config.yaml
num_hidden_layers: 13
experts_per_token: 2
d_shared_expert: 128
routed_scale: 1.0
router_logit_norm: 1.0
num_attention_heads: 2
parallel_block: false
warmup_steps: 200
schedule: "cos"
batch_tokens: [65536, 131072, 196608]
dataset: "wikipedia_en"
Below are experts of layer 10 (counted from 0) of a mixture-of-experts language model. Rows are named router (the router's row for the expert), gate (a neuron's input weights, with its number), up (a neuron's input weights, with its number), down (a neuron's output weights, with its number) and show model dimensions 0-127. Each number is 128 + 32 x the weight over its row's rms, rounded and kept within 0 to 255. Numbers have three digits each.
After each expert's rows: "gets" lists some tokens that make up at least twice as much of what it gets as of all text. This comes from a sample of Wikipedia text that the model never trained on. Tokens count by the router's weight.

# expert 16
router:092134146122147100131135160119155112101130170055115082081106091169148246195090154103169147143130067140167150106103151147138109143121085138119093129185121110143153129182162104113100142082112103144147098104128134129153161181215092151154143116128157114138147133122105145155135119129156091102203158113130164149181078086112133150146088079131105081139140161122087147086182167150126094183147
gate14:134088161158088113122117142121173156119207147090143134127127062129103100174155112133217128182144108077160147141115079139111076161104126100144181151133059152131095131177130066127186097092123118193139111140164105130150144153123137153111098135116160104126084159150162182182078119185106138125161115126159181171164119199126134131117107139075169128089111141145123112120133177170079090123088
up14:082201171133148147102102076116179094153112123080100142112155101121083138163083098107113188101175162153117089208136072152112087145154101117114161139172117158125127120054146111114125098044073104123111164159140116114169172082065154121119064150079089083135167154131093165125152138160116180102182070144152168157148086144081140136137150133130118152122127093130115121119090138140132156113119
down14:135110120206155120143161118154138096129156155092128150096085093121139150120130086096114122107118129139127115150058162077159101211107101127126121093137132169188126110122125139147085100141111255080214057142077129140155131138142123110173174082136115119107115076165153135119113145079115063153164118136100104139112112106057116152099169121168152087114110123135145121152182104143087114103131
gets: "0", " H", "h", " W", " h", " w"

# expert 13
router:163153170096141169115108095136122154080162172105138097129108135137097123105130169117129108091144145103075117113124146160046078159121114127121095112073132139173116196144150050155132134194202085079183124100113182136100098104144159097175128199090115082112106132165093090145128088096109124148060130067143167099087085133109136152124133133177123120151167094129126117135105125094128050125125
gate1:131146145060182120170152122173120163058172178112126111135124166120121097149176112124194081134130110186139153116122180118065118110115112136139146100127082068139099232129168140122148156183113113149108114104141189145070115127122145122115084160102117083100093117143095151149109157168089149183102120098120149167126187169137142089144159074141126168163138116179129126199104164130104106142097
up1:118088159090131088144171164131161116105112071129144130100193066156167146137132158094081073125123177140122098121130114117081056151143116064100133101103157102123152102146167183202151114150113167069140176194097108103141180091173095090116130125087173174172177137151115143089173139106069111119114159163139092122116165123175101130145132076104113118110116155100195116120156141171150142130139
down1:085098074154153083114126131225091170119063129132121134161168152142147138144203122140177124125088176129095133094119088099143102125082099119116153157137086121094078125059121114131093116141159133114131100127205168080179119112130084119067077158094157122137147110102172169123111118096091189109148121103105158143156142193164180119172152137151147107115129122051079156124092093123136133114125
gets: "s", " S", " ", "es", "ers", "S"

# expert 5
router:214191072118151112119125184169160151169118077170130091105135118188068092229150130122159123126142170146152133133105126120175135158112132110078114099094125128117168120119096111118173063173125126155116121102137121144160099133099133119170122135167098059180156073117143168112119150119087118059166133137140086099110118125099148137200069184086102098122147153162128140106080105105139132130134
gate1:143202068158094136152096081127123061137191115123135131161096197140094134158122187134158112151101161158110150193103117115072116108102127138175149136132130075113158132137076177105203100181098155146143128126117117132151094151096077172129199118115194079099129132157157148108114100124038145117150121133132116145093117134106141072191148143120130146108117128186178162129091099109102133100135
up1:115160130116110134134174102080092118110109172199128111094146118132117090099134152135031132176124136125155113031150118130138108112189153121112168147090104093184092083148122115141139150143149115082119146103107136153152170134197131076109084127194152084105106123103109132173164132123130126132142137079062112113152206116153088146062078105106040104148099155117145138121109152089132161110136
down1:118115148156155096175170129120128132119128094096218146111194164113127079147080091100121109186146173135142150138088125143121122121090082175127151169091071131089137149140134091105069145125129085158095159128103149138091137079106151118133157041131107188131140089146122135104236173134118105119120143167127194118115083130181150114201143123129146141130133092070132109122131073144126083109098
gets: " a", " A", "A", " r", "ra", " K"

# expert 6
router:095165160158088114114117156141100061151154118138086173064094129137086120168117097140107153176152146124124099087209152145163159148120135168125119071085137145130121132082119161091126093134121097147095112118114095134135162172126098120108127101104150168149078063068110160055139073097115125151166095196119131117097125086147126157196218126139158089131138175122133131115101192165171160149152
gate1:055134125119171132107126113149083101138142128143107145110127160142126113144162091107098096134159223084156109089149142176127107124140112173108135095158097110140106181100150140118097113144151159133059117141093081117143177162138121189107194126131163112202097091141078125104151125068127205084171089151093135149116187190118132085169204127126155146058130135141158119131109161128172134137106
up1:156179173163172143097126081122160106101097107128128200158095121127120140134110169100112092202117123104192137177148137177097099154189137147158090117121074174075119132128141109087185136186056155186136111174110114143111201126178079150106214100153162165129129148085139109177117111159112124092137153127129099151134161108137109144114141158123106153111118161106096153136150109095133072175158
down1:125142118126131142099088145135119146078173177088122151153143143105127101109139140139100129150155101113099122066156132107135116128042104141098123145178108149122057121131138152110158125195162075203130011122100120094105208139087110133152164127149122182148088112125078079049143110079130159156103126172117161113100083167136117107135147145175094112166168134122126101144086139144163176155108
gets: "a", "i", "o", "u", "9", "ia"

# expert 15
router:138144172133113087151124055110133150067193118174165144108104148163133104104105106111093155177134108153092146133133079128150142220138108116115108203106180072162103130164120124154144128095156171118121121105087146171159123154088135135153148114153093123170109124138201143176110076093153144132098144139140110141122128201166138157169144129129093209113127136137094131172133128103038153058121
gate6:079131070099130128109112100118082179156064095164159118138142161160178173114050103151101172142133156117190088128132098114125117087098131132057116143135158116150092151082061145137177144131108137096077140139116110145133120172123213088171104108154172172144120144127125202067091154099107132116159155087133174147127144158076155127146167071122101100124135157177161164096106102123115119127086
up6:156199192107122145190167156192163078120194112086122131149084116108096090089155116156132144122145117143123116073117171119144148156110117088166099133160093138061147116115111105138144128146146124166106055087166072105156166161103096137105091177114107069162176179133127076135141068153119152092145091166108152089165066107112117116150104140104131182166165100138131139079155133152133145120180
down6:158190163151139148149201122082112111133136101125176126116066156097190138094119149161141130151141093151100124180154164093108179159068148093197112180125145105156117151123128154202080112127152181090152112130129118151133119177158111115174153053130121112109050110139132082165145076104117146156180176099094132173169127091172122157111108123121162128107170161178133112144156146075113125130094
gets: " ", " (", "–", "0", "-", " c"

# expert 4
router:168085147138073194160087223164107104109180109162095175163162062172147111217201151107140147100142136124156160128117103105176117128146139116163117133095150154154179139118166155153162085084102085081171132111110096125103182135135169128189141100132137149098117105077121169099088137152158135133113170147151114134058144127147104110135117120115138123136149069108122118099146073174108158136100
gate1:143125091153097157055120174134114097125180126103103099142110129167154118186157142129131120064176141120150153185067178103133146166153131107123137165141073096112142075108166143137139098069071141136108085126144092125113110065092162185143121117162088153084091165117132174121107137113110171129088093176185119103116184128181162095088156129147146172114128163117117130141115117080031173145105
up1:161178089120087106116140106095147152165111071099083107108165121144124167083097117100110094135134092181116145140113170117099130135136129070073114124172117132083148149179139147095136145116150152178149144125109114094176101179102095119070122098180160162171111072144141144116102131091073149150085176157028141093134106140170129164138104126125145103105201094110131035167107141128149060136134
down1:122160175132084128139092112131124112199146105138100169137128189159133059118138117073098106137139158123152155101158111057153129162133097081169135163089088086075164153140062108153126160146109158060141115088113185170131166188134139083067143155137071085092118058061144081113132119102121150136106144166163104109125070145092135124143169119140118094143147109091121102091159127118128100182132
gets: ",", "p", "0", "b", "ap", "3"

# expert 1
router:101129108126152113124168122133148158143087139142089228103127143105120174105115133094112105108161122167117112139153107109131102163102104132145143147093148123131086085124162199144162134072101153100146122116137090178163162143159073148171108152149105104145089142158105150076165121169115109160157171138092115121126041147107121111151170161133172065196076076157143080075149152139137125190216
gate1:191129029157129085136136145160111211111112176111171202122121136112111106148111096091120140107187110126133123157102074131127078097152108128113166130077103082122145084059098133133063113122103154108123111146130127137123126161125125135119081163119093151146131137177123140095115176194104100174134140120178158146118154149168094205136129088171089099112061072119165126092101105133090123157098
up1:113118136145172124113137176146104170189092121095098124151164187133189165074083131149131176156128157128178138128121096165115098109087113150143140157157121088112085111106125140104244113107132132122163137131134181157124122109112090041148073156085125100152174159127146140133122131146172156204149126114113173111111180166158136148092146090118058180170145139105106102112115150088187151094117
down1:149114105142082128156109122173100188160163138192108116143140152087173137114114166124165131153115132109152120101112164104199132136109138178130120088117122132126173157142059178144123155114084158160116214137145103147170147086184141112138087113136147113146106148107132083143204128146158111141106171174181113118192096137123053143083037113142130112124133119065096131105166146174166157173100
gets: "\n", " was", ")\n", "-", " an", " |\n"

# expert 9
router:111165110138179178087123116142122152172113117120108143126101108085130139091168162162124110127110147146117157138140153084133110063118179072091125111180151175175160189126087138110114181176073134136077153059122142118118135091135184125136121103141131206142155149110204067142158111163104203115116194134145134111144121075123097084165151142174118069134190165126106127105090103124123167110147
gate6:081089067209128136120098147107138166105143198085117133134136173142142133166166132082094077116176130081103196073172121164097187150139137174174153123121120142152134113121122088117132075111145182075144127131194079139147158148150139077071100162170161110209119087110162090167146115174149144087103112118125155144127175146127100101141102125113143148147135141104129110123104182137132123059107
up6:131137156150112093138111104149147105173132077163183085119123080047137144098090156148138145138113112174108074128078135120167124132142125108124095090112149158153097123114171138129181161143081087166110167157127157117129166161080069092102087096099128116120164171143127174078070168094180150088123164096122192102115119134167137084144140141108196186106162154149181121133113192158190181132114
down6:182168125082137150084135154136160137131111124084130077113164149125045159122141111101141112096138163107155122084055175096119132074068156129121108101130138142205131076100132155160084136088076062170119124160136118147109115132170044051131139125117106135141154094112113191136126108126128122127182124136163087116157118100116114123145185088107149089094129125155107161121232146118154152132098
gets: "1", "2", "3", " R", "4", "6"

# expert 17
router:154168153100103132169156172081185093174111143144050085106147102090124148107047185125125128148137121135158092103127079168152110089106090161108063116064117110090122163121167180185164083104093135178114142059169150073123150081101147103169154131092114128133068170158170104148088156132083149118128112092125108109135120110115115117049156129157121131104148136133162099162160145107109112101142
gate19:106150115061075120123193067104158119171082169126094122159099111113107140076093162128161146051128162139147124134120077139112117127112063178153122161152171136119146149116089101132182066131119163215109088173141109081128113101117091137111138168069180172096054150144135077122129118157112140143126174092114150139109146168154084150135120073139127150120151148173154123177171120134099125116077
up19:052142085134133146167168046056082117139148066148137090113125187100150129111151093126151177130123110114144154138121082138130163100139109153074163126112181127108143093144079102083114123184174150150136190162141099080153120071110125144155149162119138169124140082130135147102160090084154090164138145122128164132098111070156126142120143152162122082173136181173167136192182115145110074155086
down19:095139075107133128113127130121133199115182148162140129097141058160125151082173140116100134104156123191185066151149130150082145131095106088120092139102135185149108166123139162095144163090167108186145122164121196126087118117127120134194111131177120129111154073179106107120147132079103108124078130141133108167149140051152162146131100157161213159149123123153136087112094189164137119177072
gets: " D", " he", " d", " V", "v", " He"

# expert 0
router:146052076161117189129178135092112080086145123072103211088131134103082137081136110128155139122165110139059082139158079138134130147169135155144152115151148114075125140110171150112121173084124123114134068118140090149155118103080152055113128133164095156131111173087109174151194098115151150105120141124097137143138138103080063119109101097181181138139205113119069144104119142156139118161139
gate1:050086089146104078139177106107132128127127128154115161119130155091084145168186074110156120130131115115080170165131139107152128226150101155126158103141105038125118162165094128168083169123095148137093122114169145106159139181096077100158166164183054115142127157166163169161097144095155173126165144094164174174108094153106135094120112147161129170132114096148123107149093165176125144136105
up1:111139185043118135129086087124127176123127136150083067167119162092123088058115122159139090162109114173130120110088145154077139143144179136097106143143168116140178151108143061120149092142136119166131162114152150177072117103146167101095117149086140085102111122095124170091178128114119114146076140182128064078093055179137136133098136081104109134119133105115114043092091130123109092074134
down1:151152125175145074139169134126151122143107164138154075112138096108100146132127158198132181119115139135116196163063103156159107133148172133100177153131158066138066138113091126135109132196176092080130144131140121101120123168125138111133132062103147106211137161147140182095135126114121098142142153114111119145124177173150158127186150093085158154060082120089172100071127086160068123062126
gets: " was", " is", " as", " were", " be", "ly"

# expert 21
router:131120129133135158104132142114105143064130104138087127222077122131134121132124123098114117159133117100147156124128068147122089068144124094106087130157044086106138175174160144096068118176109135161134109174153151135164117138137167142127090163121093041117123137098113116147094151121140167142157085150089159159105101089239069173120137101133115090114085110190147121129079122122190121159098
gate5:051183132136114088100145100171124179116140159156108126112101143050111107154119097124141114117065162080082128112156079141132126125115117116157131104127159097073126128157147107158092160189143110125098143104094138141129071123148105096123164111076170126110022106128177122087074071209123135137105085137201114119111175146161136140158097150148118101091105149140144139123191174141108134149078
up5:093112099129157152080154077146146134087113170145102111096155164109133140198125137149162079051104173112184142109120132117107150082143113136122112083138132135095171115119101106114083126136147124131143145132145115166155050123152107154103170102182154123095139112165130173048120113099117125087107162132153103112181154091112186094182166166088152137105153075201153163131226129102170138102094
down5:142075100164098201141131111117128138111100124138143150149122092119108136226175125115187116148196069128161114136119209161122108153087114157116090127099106161084100105115186139128124134117135128100121168156123090158134136100178105120060136151117116119146150127151114130091166143048183129159088122105084101117129120135123085137169161182120175140206078093166167168164147165164128156155167
gets: " |", ",", "|", ";", ":", "-"

# expert 2
router:110149109063064133094140125083094139083102109128141112138136100125113132150184072160118092111150106103135127112145173150052165128160153149217121103089089169141124090139156152106163162170143134125119128077090116123153163141158205142130134068130131111120084114107136197163115158147117121091130080110063090100133137169135097093157108167156110042174151105091130132102153109121159076064113
gate1:149139073094109157096142087081094152107095129157138104148164105138211187119166139062107078140130122113132121140134164085068145136096122135147110119154130118103127126104142112137127153151140105079183119061132107217170138135145116138053092089121150147120122196128152155151103190125102164146123055059081114161139144179156085094105104167133120053162157103126085127144130140124095130090129
up1:199197122079120128165164102055119125092108133158103147128150141172168179117149120141120156116095153173141139182130150127091181171106104121118126157173155159123126094116107188113137107114137149114180159125107167136177071154121153142115077155164169162175118139175138111199121090124100109147170140098067098108191140167121098195121160167126147077113044161136138089081141137100133142117128
down1:101120155181175101205150116103151111128169062120087147111121083130099130200104148136086138152163117160161043128101144138138126103150135216076076096143107131127093149154130144063150120123183131150132161193127126092157100125136104139070164095134120113160136174131128124167088113141171106148113105106085126161188102193137082141123063090112068117107114156089132156165114153117116124143093
gets: " (", " \"", "S", "A", "M", "B"